Experts of a small language model.
Size: 13 layers, width 128, 33.7M parameters.
Training: 410M tokens, 6255 steps.
Below are experts of layer 9 (counted from 0) of a mixture-of-experts language model. Rows are named router (the router's row for the expert), up (a neuron's input weights, with its number) and show model dimensions 0-127. Each number is 500 + 40 x the weight over its row's rms, rounded and kept within 0 to 999. Numbers have three digits each.
After each expert's rows: "comes after" lists some tokens at least twice as common just before its tokens as in all text; "mostly gets" lists some tokens that are sent to it at least half of the time. This comes from a sample of Wikipedia text that the model never trained on. Tokens count by the router's weight.

# expert 50
router:609513457480539438463505397503498498493464528446435475476527537496541569555506483443490491582525462473449440505569486524537464529483546571515477503475545489498459564471448523518496505492544543502495541483458506508505511499470570520514467565440478518534515542488515491496556485541555492527577421550543525479484460428519430496426463537514552433524457422503539489532486492495547521569484
up0:521504517483478450535506497531514507461553552517535537520494462491534463432499475493490446512575549513491497493545493544509464459643493570583515491469481587519503436471513479479510475437535519524515508499424505497397476486531490476513569537466508506467537532557484443446488457457546487522482533566492443476432503408502506551473520432540476492513563543563513443479479483463460461481423
up1:488517526538539539457429486526447480420472530545497507515585444485470568518480537466491494491464478497580519410484465498485478516475528517544462508507460502561511491514533526511522401506433503513496444572521497470490520508556425519458507434537496526472529422612452510469514439492460521457494517476500481491567487545553531514516506506408518562408475497466474513539544523583493447500448
up2:495542505543480514530532480490532493476504521492513483517475552527449569482523431490437440513502538535578508546491499567464472440482472454601522438515422495556489505464469454512498506587554562523554502490430419529472568422490471383464520508495517466515441483494500490413521485560487483544481452467483494519518497466526500587555522465490481533532476474459512585541462486450513471506526
comes after: "9", "0", "8", "3", "4", "5"
mostly gets: ".", ").", "\".", ".\"", " v", " ex"

# expert 55
router:496527468494512466500477484487546515572449520448482488448512543496498513531421530465497511514461467468569484474457519515492528513472531536489461554494512447513516567484525518533544568446528532459641503532517526479544473545479500543571466493439435479545496529478515505528541553437469473506496495530582533427492485443486471469529478557475544455526357439456517430552455530515467544534499
up0:438472502534496511487546544537481401516516502494460480519461568531459475453474497522442540494448538594450487495518447516521466450495533538516576515456410555522552459533499545519581515528485516515516548499546451452473408456524449598514497516474505469539491388475498474515497488471503523549494503523518509562550440486465489515506490486453452503482473508409520459581518423492469489515451
up1:383505512541453465512514585500422454503522535504518491462513498507483545478479430515431529474527491516504560486494403497517463466540472441443534507528468455457504489513492460456506534493463471506527493488549458518522431500467485474519491424490546493503574421469498614492461511591554480538478555532525532508427572513569540556554519513511469509523475533526536503512482520517498507500386
up2:451480496512450482533523542489421457513535521503557470493510462476564533465507542527406499522484464503520587439488532515498491484545429482471624444588491450470509459535506435466509533477461477455546509502526476561539453547507483447467495479528551518530542422510507526513496502573509530483440627492510529518444470491539492602528514507496476568498486564482512528550463513545498492520477
comes after: "\n", " |", ".", ")", "==", " ="
mostly gets: "\n", " self", " ===", "----", " injury"

# expert 20
router:526479453477567503400421435492512586481461521507496417471465525470541539545549512442537519549510550477484495523508473492503499514498529528468486535489477479466495475481486509620468593509541536499531535432401585471543546556492529504539456390440505514540490505431575454526562520469520497493474492485477484441471523510512445521484502458474508488496423510490488499529518497535498439534463
up0:403410522520556520587535460413427482519468421565576499481534467508506507520439451519486446505534471526501509506514520469559509480493457512429513511499502476457526449564500488450521496514509509524497529552511492518545403475481485500497463533572555467528468516558540431487506506535473501471403482536441562537458495487493556545505534539505485467493512605536489457512493499558544515511433
up1:440501504465524491489446443502479527457509450539529474597448539521494478499480538525396567457475584472461575506458502516481440475596531485542505510483474485507475461437504514546453515514516513536526557506430516508510574508542500544534486399487467517510529419483528493562487521536461508506431553507437544470463482561535470517480553463437500550489476550478525581493535510561474450535506
up2:488533504570476553457486411548527537502500551534512472498508514555503528464592540528454493472499563599492538547487476500462530498425498483470518532531529468517467529491545518493496507483513424514620530441455512468452517480463537517491501499490492509424476507528514610550458483444516475492452541487485482477468526453448506482527514412499482527442424510482436593513475450562520487431470
comes after: ",", "s", " and", " he", " =", " that"
mostly gets: " and", " he", " who", " or", " but", " she"

# expert 32
router:499504485485558496490494480466576584445460514487454537491552568491537536543555471509433494540493449461461449545564542504548478499480510523475470465418494520461477557462560512541491516482497469518435528470548528471505475517481492497497523611497538572548514540457575517459477549530487475490567499510525493483522456507567464492447473564571484482473411461499544452379465492457552490495530
up7:361460512541487545441480537480536459505520502530532474484421533531505525522488481535456577505517494603485551473532470448547537526473617520507487448479500474545540536472512486512553453483436467581483497505517497482443559492476490488436477541532575503469513478554492485491503470550486438471502480486500515443545475471485478495506532484510557541532433544437511516492459502416505385518505
up8:462503517542504617546528444576539516475523404562509527551533554509544486509513531523404531460515550580511451516536472490471409493482481449493553470555415568506568517446445462466511493576489476431479551433502502484463500489489530509434521529552512506538424484508499521502536528580479430526463486511537491541527513465527461556550483519488490478464492489503524473470503477487558505460499
up9:417432513500522562488507473473486507546546424530476505565544473483513485508581458494415558458524499486475577431494513489530474495570543526472494500512507525568523517508498421467524480522465551504485479494470462502424503531458472472460463491485528496489470522513550500562511495550475492484385522589453545511572519570491508497548508495504507473425532537535546519487481381430503429510484
comes after: "0", "9", "4", "3", "8", "5"
mostly gets: ":", "):", " SWE", " GBR", " ITA", " Member"

# expert 34
router:536528468508558507444502511530541519492431514445466494494492527430545544552492506480525502495540460458487413559531519508527470562482545584428526548508517486490438507449454522600485520478478490458487460495443544443517475538472531489499509497486476528490450538438504494540565486434522458491461485502542400431548480481524497479482454550459559444575554480435535452558481524566517563532544
up0:500439512471445464567570590485518488537545511490559488529460392516517478474513455514466496456549585558463507533523480488468445403486381531508557536545478579462465537446525468529513489555523454555511539457509473483499477438487509526474456454518543465456508550432476492485492530429532536491573506454555536466505488496501556505493484503534430533508457468517562482479530470532481497478505
up1:521453537545489493539541520478431498473523490584452534516378501498528565447556432510524493487525508485530456526531443419555449479534496546488515510545507517483534490602513446526566497531486496503538499485521525532471496506466457528451499495527483497416498478527459439529464420451473541547535529555479492495504540448492494500530486511515484532552456560429389563521488458447535579486533
up2:454474521505491550473477502518520460523508564493523488500615486469543461483484462565532522484586489474524544471560428564539504500533497532469477425517480479483453473515458396527532492516544411506496548529456464492505443488485486406389557486486470444576507494552495473520479439554474556504499523440494449511519466494487579499558512487490526458511477414513489505557541515547540532508480
comes after: " |", "%", "7", "8", "6", "4"
mostly gets: "lo", " Votes", " Candidate", " Phyl", " Density", " alcohol"

# expert 22
router:518568468453551494594449477443571429532486465426510532462509455501494510512515549467542454477509412495471490453453534522426498462468510465475522525455519500542461500441471525495487499509581579482422463514464539486560545464495548552469511546438489506479465540456521486492514598500474466585535482476536532469546465501488546495479505545543603538528524492523451443522454471512505566492511
up0:443517539451507534524509498493467548529545507476518540545439575574439429519491469554497464534493508539522488479447552501467447397558478507501490423466479480544453475481491535521628478578549514497507425453468473444517556494532544496484444480483513449467436478574473468517471538517447582557458468492460505557498509486525520460505513509459599480500544484463449503526525476515529497514478
up1:485504503523491497475520546547405445476492448465481550484465398546560460495503510490451518547612508461580487489533459535485475442567532457475604497511492474479534578522437490507433473508513509495501500483498480478530442545557494498509521464517539436444460522510501548541513508514433585502536530494457549486464530472420536519517534500534499552486498523471629534491486502482462447471512
up2:590441521472506551528451512488550450483461491455608594523440453523484479449526528483515460497527473537540515487539537459468494487532488476532561505521484537526483436462500517453494476427483550435509491555446464516457526493550545480539489453464524417541439508486536523481507487568551518506558523479504576476480502551422516531500527424545485608500478581505441495506495465546486494501452
comes after: " ", " the", " a", "-", " The", " S"
mostly gets: " head", " run", " length", " dance", "weight", " hand"

# expert 13
router:516503501474530456467525483465544551561490555494414524491492530366515528513490517460506485527500406498432476509555524513487520525468524484518465475522541445544495531526467564523478570494528509424449474480531577505523503473513515507539453573528516555527439532499491501558530517466570503542467516466563483456526459409401456492473477518553506425513494439508521453473441530500450566550509
up0:454511521504517478522512502547562532529497510503496531552455505547520513482481479493495523468570493560473464553489463553483547445549450448535485544577425479463519447495487481470513475502547437442502440393530480507436549455490536507500489468519580464445492520484460519483523537563476581555498568463504528482566456488499536531656498512483479566539425466455538480494494461462515516477500
up1:459499548544532534458513514509540512524441489484454462561509446519506486453446521537429530493571463453547502455564518490474519524461539422524473472519472423537459438540542490466437525519497475582461555508497505566451521450438533484481578471470584489544505439544500549529503505614454469527477536603477485523519559463458427473513531483521512510472495485473508560519487489563470504523485
up2:419558540455407413527488494487479470505531485526553486513540477507473464473479488516535472523462511562515419512511457509527409530492464548548574487496494474478549443441509466502569524510521512522497528484536496526475471480514566440499537470598543499559503493492494537497427458526528478529541533440481461490421417487526550511523510495531497487468531430562494487579506506384538441464483
comes after: "1", "0", "8", "2", "9", "7"
mostly gets: " September", " April", " February", " October", " century", " June"

# expert 30
router:486482484484504464498491473521466510459470543438484507488419462498551468553492567528492492504519478532462440528507549483481496539492539482423533520471494518469527620477464592531494532491473462466461508531503532522532529554492473515589554525457459511558460523393525514568459554501460559543493503476514476467474506600537516442442475517493511475515532493495601424429435561496456534535494
up7:362441525497493551555511518536531487487453464460550525532536442468495455510484467487471505522530499547480505543469561533485465587552488498462542408565463529515592532494483477498427521461462467522507534460527496527525544544605416436500500535530513415525544446509480544505432500507546544472485487495459455471479497520521574508511505469481479451399517495513485533474498525479460508508538
up8:405506515510469548517515508505526542474469510511538586447563468490485481483475532538528563465523485509478523440423504449530444549494457479471495434470472481486570507509422510447498442496480442491439529490492519487522540446507483400487532490488477523520587468511498539429478422556508579482520521457560506505475539566520507465511576414440519467486529520485493604565486523457460491506492
up9:483452524501402509505507434426407424483452476502576510588498462484449445410509549522511496509537486505491514503483545480473526549559494410544509492485465485527567509487506473530555493486490529488522534536530511520507472451529445557579532495503543455472613482514522470486459494556504621522457547483477467530494504534461520516504528491425513495397461508549501468495476509509478466493480
comes after: " ", "–", " (", " de", "/", " O"
mostly gets: "gi", "hi", "li", " Gi", "din", "zi"

# expert 60
router:548530447458545447489455463455549540499462545447454511454491538467535515560508533447568474532472446439457456509526517537462544551464540544468453535458547447484458548487497548549473551444525529472465476473477557460557492553457543531546460548443458539541466537449548489532555538465538470534544452514531457444503477477518452462450456559512527450550530453482537454499448558520491547546553
up0:529495515526441569441509503502465514533593521484506445514537459518448540484424554584521436509481509574542507544511489511481470480518493567421505504540472505465493512522442493458478395473451500464552504501490497509489479481483482486475466527513475521433452471576496533463481432552454518543431539497552509537499510505526587537481536420514475534422447560488492516486581499487528493477394
up1:483469526554444543469493550486449498437497487471539518484519466533434517460489442541343542489510533557546523453534495522506467495483485510480549488501501496517526472541511483472573434512478447567509490486517484475492490434548479535508529492503525442425483485611435526445468508463443539500471511477443548590461537514478558539562522458548482575458561481464491536483527467481534437485507
up2:453468573519459622464568511599509471425536456562492544494546491468506499490517532529500449468545552576485472507463532503503434522512519507454516438550459568480498501530441455441550452501423466500559497480433463514422475462500439528539543454465515492456564478543450492476463475572496485461440509500462486469494511505515546489509494489496501509411510549552470554500476464530524463469494
comes after: " |", " and", " is", ";", " as", " was"
mostly gets: " is", " bar", " seek", " spin", " Won"

# expert 2
router:502531463467543501501505507421525534485503534536470489454445497450524477560451513474532465540488399451427509529518535551451558518464487569550455506507493500518481584503534505542433494497534480452479481513526493555551473512464500526523443592467486471542443535456475492580501518458554528527488487475508451462493481485487502471484458546549577404505576469446513517590459572491484553570535
up7:496473513569514509453536562473500488541491523541507536454403536409449463484371463471385501495418481494463564511489486484533498496488461581519478531561508557492529480530534398531537566436485547478544504508567441532460514505529532499445486563488495514506448516505483499585544475546538469490551486499494492508528541495451573537529506448520461462484536500460491533506520513499515458499529
up8:555564523517523526521572491465468479498555503533500509467511483432478512532502547528443475485562534491550502539513504458495459489502401483558512530476500447503556511466471417553461400564483474465529455529448528512485421405536441525485553512558437512479483512555527437518478417548512493472457534554419482489482463527517603525506485471511514457468522546480459481522479491561553472481531
up9:418449473548508550521452508580523532533483532476542441450490556542507497478517480482508582507449495468478505489543517482483506545499537517415491491555516542551484384539454560498550428411487533480564471504487433516490530476531524521528525511499528551555550503478476530495536514547403454525587485527492574525521459563477529522464495441477452530475551500548491430494476488507534503451438
comes after: "0", "9", "8", "1", "7", "2"
mostly gets: " million", " century", "present"

# expert 31
router:572506412444465522523517491483464449435502496552464453521572492503527550472507498490497537548545516481522488489484589464563550519459450545481563522454521481482551448470565476480501508472477439512356524473469594510512573504526525540503540596487482478465480560475490484533464536505513518486489438495525478546513486540498461466455454524498492517445425617503519492500492556479485484526490
up0:492574501438426471510473517534511510546437570535526489509506489545542571491455515548475482490472551571493493458461484519478496487635446487555504559512456570481545510473466446487509466458445486525514484461518479433480444472541463517492554514487483524490500394581476441508494538441527504434546538489486533497494490472490495510461480503477522502386565541564509508518578500540431523508488
up1:470529511505512497498470524490487497459503464492578481520365487475434561463451430529544427484535490566513487484502480516507532492494508518489559525474472558558480472607603544373519459506503477508489536528535479468506502507547504425592498514510476496456504583505425436487467499515509487485544544549506446491458548451423482560474468508509497462499507532530516517538507490496535436501463
up2:511532497475440543496608603491450495531469465507565572510530450575484447554491513502476508511494567497551470391545469542515445523510496493565493498495462527487473448551509492464459434558483502527476547479488499508490540551479441452503463491459563454489560503525517439438524508526503531469411455511545533549497592534495553445529471498458473486458512529510522484447545500459519447532445
comes after: " of", " in", "s", " to", " on", "ed"
mostly gets: " into", " to", " the", " their", " entire", " from"

# expert 63
router:539486481503535516410467520453533521566532506482463524502431503478542505544503524444572510460477457508453485486553489502515530480515543496490450517497547522478493471510582574507502504490466567436410510491468588516519419505528520487560486551445547451469431496463541444500512528508472591394553472494439420486467539494537478475490452534502521493540427451458520456513507543485529546431519
up0:527455542513452576446476513467430410458568514559480515486536543483469480453535465534473417469463491542552572545421525474458525495485465463437503543506513489556534448437501510570492517525523492487517557607435482576520512413506505547575547520493487455513500436474508478478523465576461543477488505486459536529456527489521537487467504465470450470481527514503592490474516446485493483503514
up1:531520493519531508517491547492524446525527444475492555514483402512449476505510523495494517503505495511564495565429478548489510448480485448578535446518499478487542495519416509509543448542456500484515513508517483527486464538525371483525464469471503529458529406536519537468419509548574540464523586498459474618442495517511504538492548464505541507481460453440492468506575503475571570462521
up2:485483498529490484413533538456459496535523525534481456473473548509541474509532419532481529499437520473458544440488387483518451529434496555526542458499468539459523442462540493453539479508481505465511569526507516607519485496534456443514539407462562456470484485524489460476507513523414596435499588529485508494523486530502568514512520452523577458527537495473487530532536473541575492535507
comes after: " the", " a", "'", " of", "-", " as"
mostly gets: " new", " this", " same", " American", " these", " national"

# expert 38
router:549527447456548447494457465457548544496465548448452509455491538468538516556508533449567480533468440440455460507524516537470548549467541549466455536459549451485458547487495548554472551445528525477464475470477557463555501548463545531547458553443461542546462538451552486533553540468538473535541453514532455446500479480515451459450453562514530450548518449478542458503446558519489548541549
up0:493497550576428551514506517571465484461482491553510505498508462526492512423484407539442587537521546481438507495478476482498429515506474502464564494571497600522500457523499472400486482519445503502556561487525471525490490498543478446442490498550519500462518460508507487494513511470419491508458542532475479486501470497569552589545475434469411498488494526513436538548482483497519506397451
up1:453533569500473498471500525580492474498435537506520523514524525546522525415493491536475524441516569471512484572555535507503420497543541520475566490494403477530551441582521488483504409507456544455513513519561423516438515495463502460415479526513462525505539490501484529523526480499440472448497555455440500502494475497541526528520507479476434538508577471536430538604507434513523472495549
up2:421532535528506518515511515490488472500537466509580550527460461574451512455596529522491529461478489451511522516464533476525498533468557431613504483532443546486474519465466478469454479487486462490514526478547452477477522488577499494510543489479525457526593410519474515448446497507420533512451548542511575594508561452493421533478515417470491487489502540510424500508526452492493513537454
comes after: "2", " in", "|", "6", "8", ";"
mostly gets: " village", " equal", " mother", " identity", " sought", " upper"

# expert 26
router:506505478493479503454453499469532547578451500531507497504509539544526485548522540447498522503488498452574479454402507532541479513518491536524440568444541521521511595485542492500510516474529468425553442546452558462543490508449511524539448467449417529563463503440492534484542559467439537498515446507512491501515466450497432469479479540525564488536616450437487434563508511516475567507485
up0:367472519556543521495507478492550530520538497518534465463527505456487432489444509447411499403580492486551485564495473455563517536420465528455514483532505492540452537522472399451474469493510486459507513553470427540480500506465549506482447528492519476495429510468445546595505497537497414547536478531442507498537536554494496513547510475529553480473516502536514485469544482519490496434458
up1:565456526471496466479559482499501532528488517483573484488541565508485460445469411485482550472481552519500435584463372509441509380535481486553511493487506406483516531497569467429467479483475496496516549433519525549498558466544499488496523467516500470517527544508496547443442509495475466493522477485513492591528537474520552506514505463521478577481513497467546535457538491423456556518442
up2:484401511538472508464516562469524512526496531526474450466545508540512460469484523482519483498447503539506521542546555423535472447490509430508492546520434484472576467504514551391418489545447479531533499532508471568457563511442536460477482425456482447540519569513525569474436450516522518441507493546499532515454480477583506501539492508504514547418447595463515526476476507511517485496435
comes after: " |", "|", ")", ":", ";", " September"
mostly gets: " self", "\n", " Known"

# expert 19
router:569489468479497489524537456420509539557493602432430474498514552516488506544492510524568485511469426459464531506444575508482505565500488564521442488483559432521503487522544569542453501450519503466414492460459491546550527488498492519542464552518440492485479533528537490522495521565450485482542485537463488438475468482572478454500427546562505479549426471525539432545469552565516484508493
up0:545506518502455545555460535480497440518502515503533454488488496618432542466494420468511562520449519481480537535409500488513561511506439538448422533437462503476500409414490515498494508468535578516538457584468525545501524461536515479462486448537559545477550480498464507430513508426473503460483526531501533492483474541591587489517477515530461531480473509503473502478513405512493496496461
up1:509408564450463534548453469510506516532502482521440533560463469550538521456496463490513516547572535490572580491486571525475503487491414507463522506465506488493481493572417499544558478424560487477501494438480511501531411505498549498509456477535599483481514504504468569511525493540428524510492524423463569504454485510538495511532566520451466480470498481512424507524539462428436479450518
up2:515480550506553522528555490487488502502565491558473472433497471515516478541517521540464473491501509489478499525424586533460476512485483429511543538536528514544465545590491467523466464446493438495485485452551456561450491464535486595458396529537518545427459497520514479429497525558443451557521587553470519500493447429539508477555507475458447559480440571524450469486531509495473498526467
comes after: " the", " a", " of", " and", " in", " The"
mostly gets: " South", " West", " New", " National", " North", " land"

# expert 36
router:550525449459552445487459469458550546495464547449455511457493537466535514558508536449566481532469440438456453507527520535468549550467540545463453538455550450485456547487498550550474553443525528459462481469474555457555496552463543537545459549444463538544465536452551485532552536469539473537542454515531454450501477478515451460451455559510527453545523452475539454501445558520491552540546
up0:487511543468510542469448542501503390530534428501541538503527456521537479522521467543455499395491480560513476431476494500553463510545451466491542532478416570539521489396540522495450467493472421558506497477517476505478523530565444530502531496545540508469562520521490491493492476534517490509540536421502538460449511447536615590516520488476437505505450500471545510476548513496550505484436
up1:401383590467442565528505466547489498468565503523538480507508492537483497445537536470453516498479576504526522510453518505534522429521476487503563452532459508480494434478515456473556482524509542522551516506488453533472446431583498491440550472499497475505528508534413449496409468564494490482533502503454517540482546469469511517555545432469477574493526552502465468525494453519476412472509
up2:403500561517437520512519524539437444527517466509525502544477490556504534482496483524452447418639556547542576487494528461499464514472474474509530511529451571464496478494537388506519470523436491507502538495502400541440575491500503459496530482537523525430502472552456499510490459456459474543514552451448515515489537534500491582504555455536517526497510516500449506463460476481569474465505
comes after: " |", " the", "–", ";", " /", " Succeed"
mostly gets: "There", " same", " there", " There", "อ", " They"

# expert 12
router:555513459551508458442452539487474516423506519508491503437533550517516491518550538457549575563498479478375475501584476529482498541431532479489540496465528521599527533524492536550481551483508546453484413511533520453551469502502522500552487577463400463501474571468532439530539509484467482452477469497510565511492529495547490495481436521507515450530568487556526473569489541499456530486526
up7:483472496516496484468546576464543455506544515515496583470508515521545435481491512458429501534499547488498511528540480454487454485497432376615489506502507550579549521486499486484517486558486451481482434461476492518468404527473429489518529509492505551523502490508542478500504453564467523475528500562426527525556598571491421494505515461454522459544486506468484559487541477509464441576495
up8:491479492442515539532535527455469486568539495454506510480558421563501377499422495566430476537490571484484469494528491431544507548525532466490589558507492481567512538460489510516500457483447569539518484506513440530517551500502481455528537528496561441449522557463533433471512499547505444419456468538415535504509472488518591499481516474422464511498521537495500546524501492520453510456509
up9:522449535455451501467499464517534455467561493509545478534489526515520481488507542623458544517521541483496545476465431458516480516523451568509464485505517589499514491472508463471471432584492487507511493591461459468524590514577533451482634465514498534441531532497482518472455552513462437491481488465465464490490486436514499513562542408491457495516540512488524428488477482537560523444494
comes after: " ", "1", "2", ".", "3", " ("
mostly gets: " seven", " six", " five", " twelve", " eight", " nine"

# expert 4
router:483508476455549463534516486493469516438489501545519476460546491473508497534517539471548503494459475494521524467479462504464507500457481547521522452442480435440526557447488536547474545500461392536520521494543505380555523519501527451492453487482495606453487495442521473582567523410539449528464498588439475477523475506555466509520465486538526505532616460547445530473506541523462525547521
up0:477496513460477457565524582521533449457511518515502545473460527487496474406445496496527534497472504451556525530531486532483456577507462469511509496455524471496535535488502516481506483546415469499454495514511420469467578471628526478483539493518479507488508462494588517491514535526507436471459592440487531565534486460443545509529444468561453561415512506510522525548513446515481480537399
up1:491547522488484466475492513501415445486570441565539511492456491494533463517479487538489513526446479493570539557479521562487497375517402551468523488508407548534453499526545538499495484551501505503466503549524467448485423485555589487441515518436599487479494525494475536525521525575511484476489502590418528500474497497448576459541526462548526524518466487502545482501452468510514476518483
up2:516532522486521503458488561555460509493514487507544522493452428510511438500465508547504552464526548506482556435438505514515433392564449544480540448517427493474479550546488473523506505497521477527495585468493449445475434519539543481428438510517537553484485457519444471593477510509457536547498488634476466504491528449482553509497454434459502542553498480497532545464440515532500448517463
comes after: ",", "-", ":", " and", " of", "|"
mostly gets: " Ka", " Ko", " Sch", " Ja", " Har", " Ni"

# expert 9
router:547540464475503491486427510534462516430522494464505565406512561467472533533519527494533505519528472539506507521486499478475498554499536465553494581525486443516482542515498543478523507520494496480405420521469575529526528493459538485486469446476416534604450504505496445462549431544443500528516538481516530515506470438568441503517465565521518467472518495498506559610508477430432571479460
up0:495555516493447548536438512547522462482457506560503527482533565465483474473507492517468585513566500477465482377554511473498451504453502540563465459535524543515491474524483508490546503540470511523472475485526496598381495523494438412467506438486496443565517509475556476530472494546542513452523569467464560524513445468559482544575526482501554518526469514491547531579511456482464549485472
up1:502468528567461569528471556489506462469555490465543451515466528559514484506468479567464546542507529550551476529526528409548499478489425495445490536490525470561524471413495505473435419512411445495517586477444511531533490395512510543459485460510481402559501558475480504483497489524467450501534477460503489552459499534503420486485527506544500505421532540514526469480412500510526500496468
up2:532517512463529540556504451505474518456491475579505528509457532457585492469529479533504463461502526578565563543457498496520512518611473493548464532504508556478536527533461517460444535512473474459495611498501490472483535520555439500568530521464506466476469533522520447527528478431427555442455434519441553521523436508488493469479475516507539494567434543414546562460477486558459499469503
comes after: " the", " a", " his", "al", " The", " their"
mostly gets: " government", " area", " life", " land", " power", " development"

# expert 10
router:515567452484509476519465522517501543484478503498516525470540545520476482521507542522658527509486463495456510524494527503587508506469519524479523507484531492465490498529428509548480500498541494522534448507481480498541528530501494539500516510507518516496497536443491504503537507495536477535516472508481494507498520528533443481462472549574507493529233493528510437444487561537526505559519
up7:411465511478486478534469500493487438468505414538496453574507516557513540465496501504496481494474565551475495416513565572522435495447476507533516473472497491495563472557485551479467514527539558448532469451544520476483480454501596484493540427518536515494470455528470518541422500568490546511476557458442605547450471411528497486529550532481490557544516492501512561460569462478526463496488
up8:510473537516490520423545526491479546455490494474516507405524490495525481513554495520458587516523520576520476516492527477500455493470546511528532516496512468540539492455470448484495451520513485538495426549448438568485383491507561505469443535503536499436454435535509471514480495456507481473434555567525490509465546538537476561600498512502535422516495592548389488446474451487493459508511
up9:492543504534531523636516555568545518472546475501463544466563495531438460515552496482451488496536529472487495485521538502503493369470527463554506491527482512545551426531500506510473463553509506478499438433439525456455471524518525583439485505516517481484522425538453572547450501486468579512489510460491552464498503503498531454499469489511490500506489466481476589506600469500403474513467
comes after: "0", ")", "3", "4", "%", "5"
mostly gets: " |", "---|---|---|---|", "|---|---|", "|---|---|---|", ";", "|---|"

# expert 53
router:499489466433531486424435507431510549422486554519495479446499493517506564531539506442568512565484519434438469485557560519426523520522540501499531488531587509517493475476526571580513498463543488481507429421549558460538579496480481536512461541433462485526471490445519580537571540528482465477522459510496525464472511443496451495473452509511535464579530472486521496565478526504446474492530
up7:433439507499536539486484540511502564512489476584517462459439474529411539430474487515506498468489479580512519554438486481433473506571509459467540501536439568517473471443578473455512525473566537458542503502456506481483519456601522456510477484514521447464530458522414470451536577522523510524517490456441495550516499436512492559573565504513516512481494553534485525478518488476520481410452
up8:487511510446458496521479504463524492477519510557522506556538528410470524471469462489482496496586610590458537547497512547431489489598507453476515573534490503515509522489485481513503468491483417480471443507433494426499455507557570477533546511518568537456500537490472525409478535476514538535481519456478493455559456456490464582577469483538468553527499528490462525480495495507484460391505
up9:478506502535512524559502564500436539485510498534447458480524519504506501539510515466520437488563612557511555520489396463485564520530492480495474433509477516482577498499451537481532481535508520486527484473434501583467531514421575518460496514522538521504524439529462519510457481441516506535541467528484505425481601499451494473493582471409442542513472508493472546535565479505441415481460
comes after: "1", "2", " ", "9", "3", " was"
mostly gets: "Reception", " been", "9", " nine", " review", " directed"

# expert 11
router:577478455475563386502431499469517508556480493458463519457515538449536568525547509438490502597543476504570447508521502488385512551438503522443465511471552471519448486488471603533468547486450500520464585488516520501477560542475514452511515487517426537517473513482529488515536487486581506522506510514489497483509519476500484469431447537496513516507531443572489475528441536506476531530584
up0:524461525570453504495500535437499452516542502528493506453581440517445519498536489576501519532569529535484492500490469440476497547567490468426489522581417541525468517447514540516481469498465494500523464479448482460460486544593445451483605498478489497518504522510413520474470518502434517514452470539498576480527482477482468575504556498477431549460501528487431514509449483591542501425474
up1:547478547505468513461501463509511509565431477604522560548466533509474519423546518508454550566510551592540461490459418540454526512545514509458477516510436536505497435454573495481561515512520530456450454414515451461471519495515497444457514509491574470440520442517410505413549508473501513491502495447445504453533556487442465513516468492543535562498446533494469514463522521481497508466520
up2:463473554499485468477430534480453532520509427527520464506515495417632498490506486553442508493449500555542492538530505401441505467550459492473516433530530483499534519522515487482488493523511442513484567517482504562512484510541395461489492461488487491545540500506446522471439503581470421461542539515515507548489587483512522527479486485517513486434481621560423479541475521550480525520485
comes after: "\n", "-", " re", " \"", " non", " ="
mostly gets: "-", " Co", "Com", " Bang", "Ho", "Co"

# expert 42
router:528504456519502474510446440442532555555550532520484476486514523478467513487491513476523428501459488395504477436465513547558510481465518559495433489449522517468526529524504563550478558418526485485394567443506561481557510553471561552556452577522507513496472521467525507499492552487499517542484447472528479518509463503512482479519452494451527492534458441609545515547461552520495567498594
up0:471485518532564501539568548530491519480485516520493564459466438566509507447482433511430525565598554531509514469438515542477484510522519490545555540552450532598454431403505508501513452499491477471522468465441479474491510484558585539538519524472550498418538437492438533484471541486503515540451438435483525516476486474440515491519498476557472521524458467561454547477520461487502510431493
up1:425439534501475489519500507465469504525501466534543405425538496551525535517510531524434549492485544495552564510598520559565507421565522445422544527490532546523525524504457559485452433487548445483509497482487490501475493474502447498504509524487494515477567445508514613469507449544481494542427425521448507542484491520478449491513516490582513495532432555534468581492455511502471529500466
up2:465434489510485502477482519526390474474503517542531466473558538516506491541416418502429537536495480534523497411485476526512534487577487492537529540511483554471524491522533496432467491542496502477457505492642510505506510535454510446465559491483524480581638521552459429507476509463476550460479539505472516481492485495495524599535511470484540562519481503503522503540544520454515509421495
comes after: " of", "'", "\n", " in", " for", " to"
mostly gets: " The", "The", " the", " Best", " His", "An"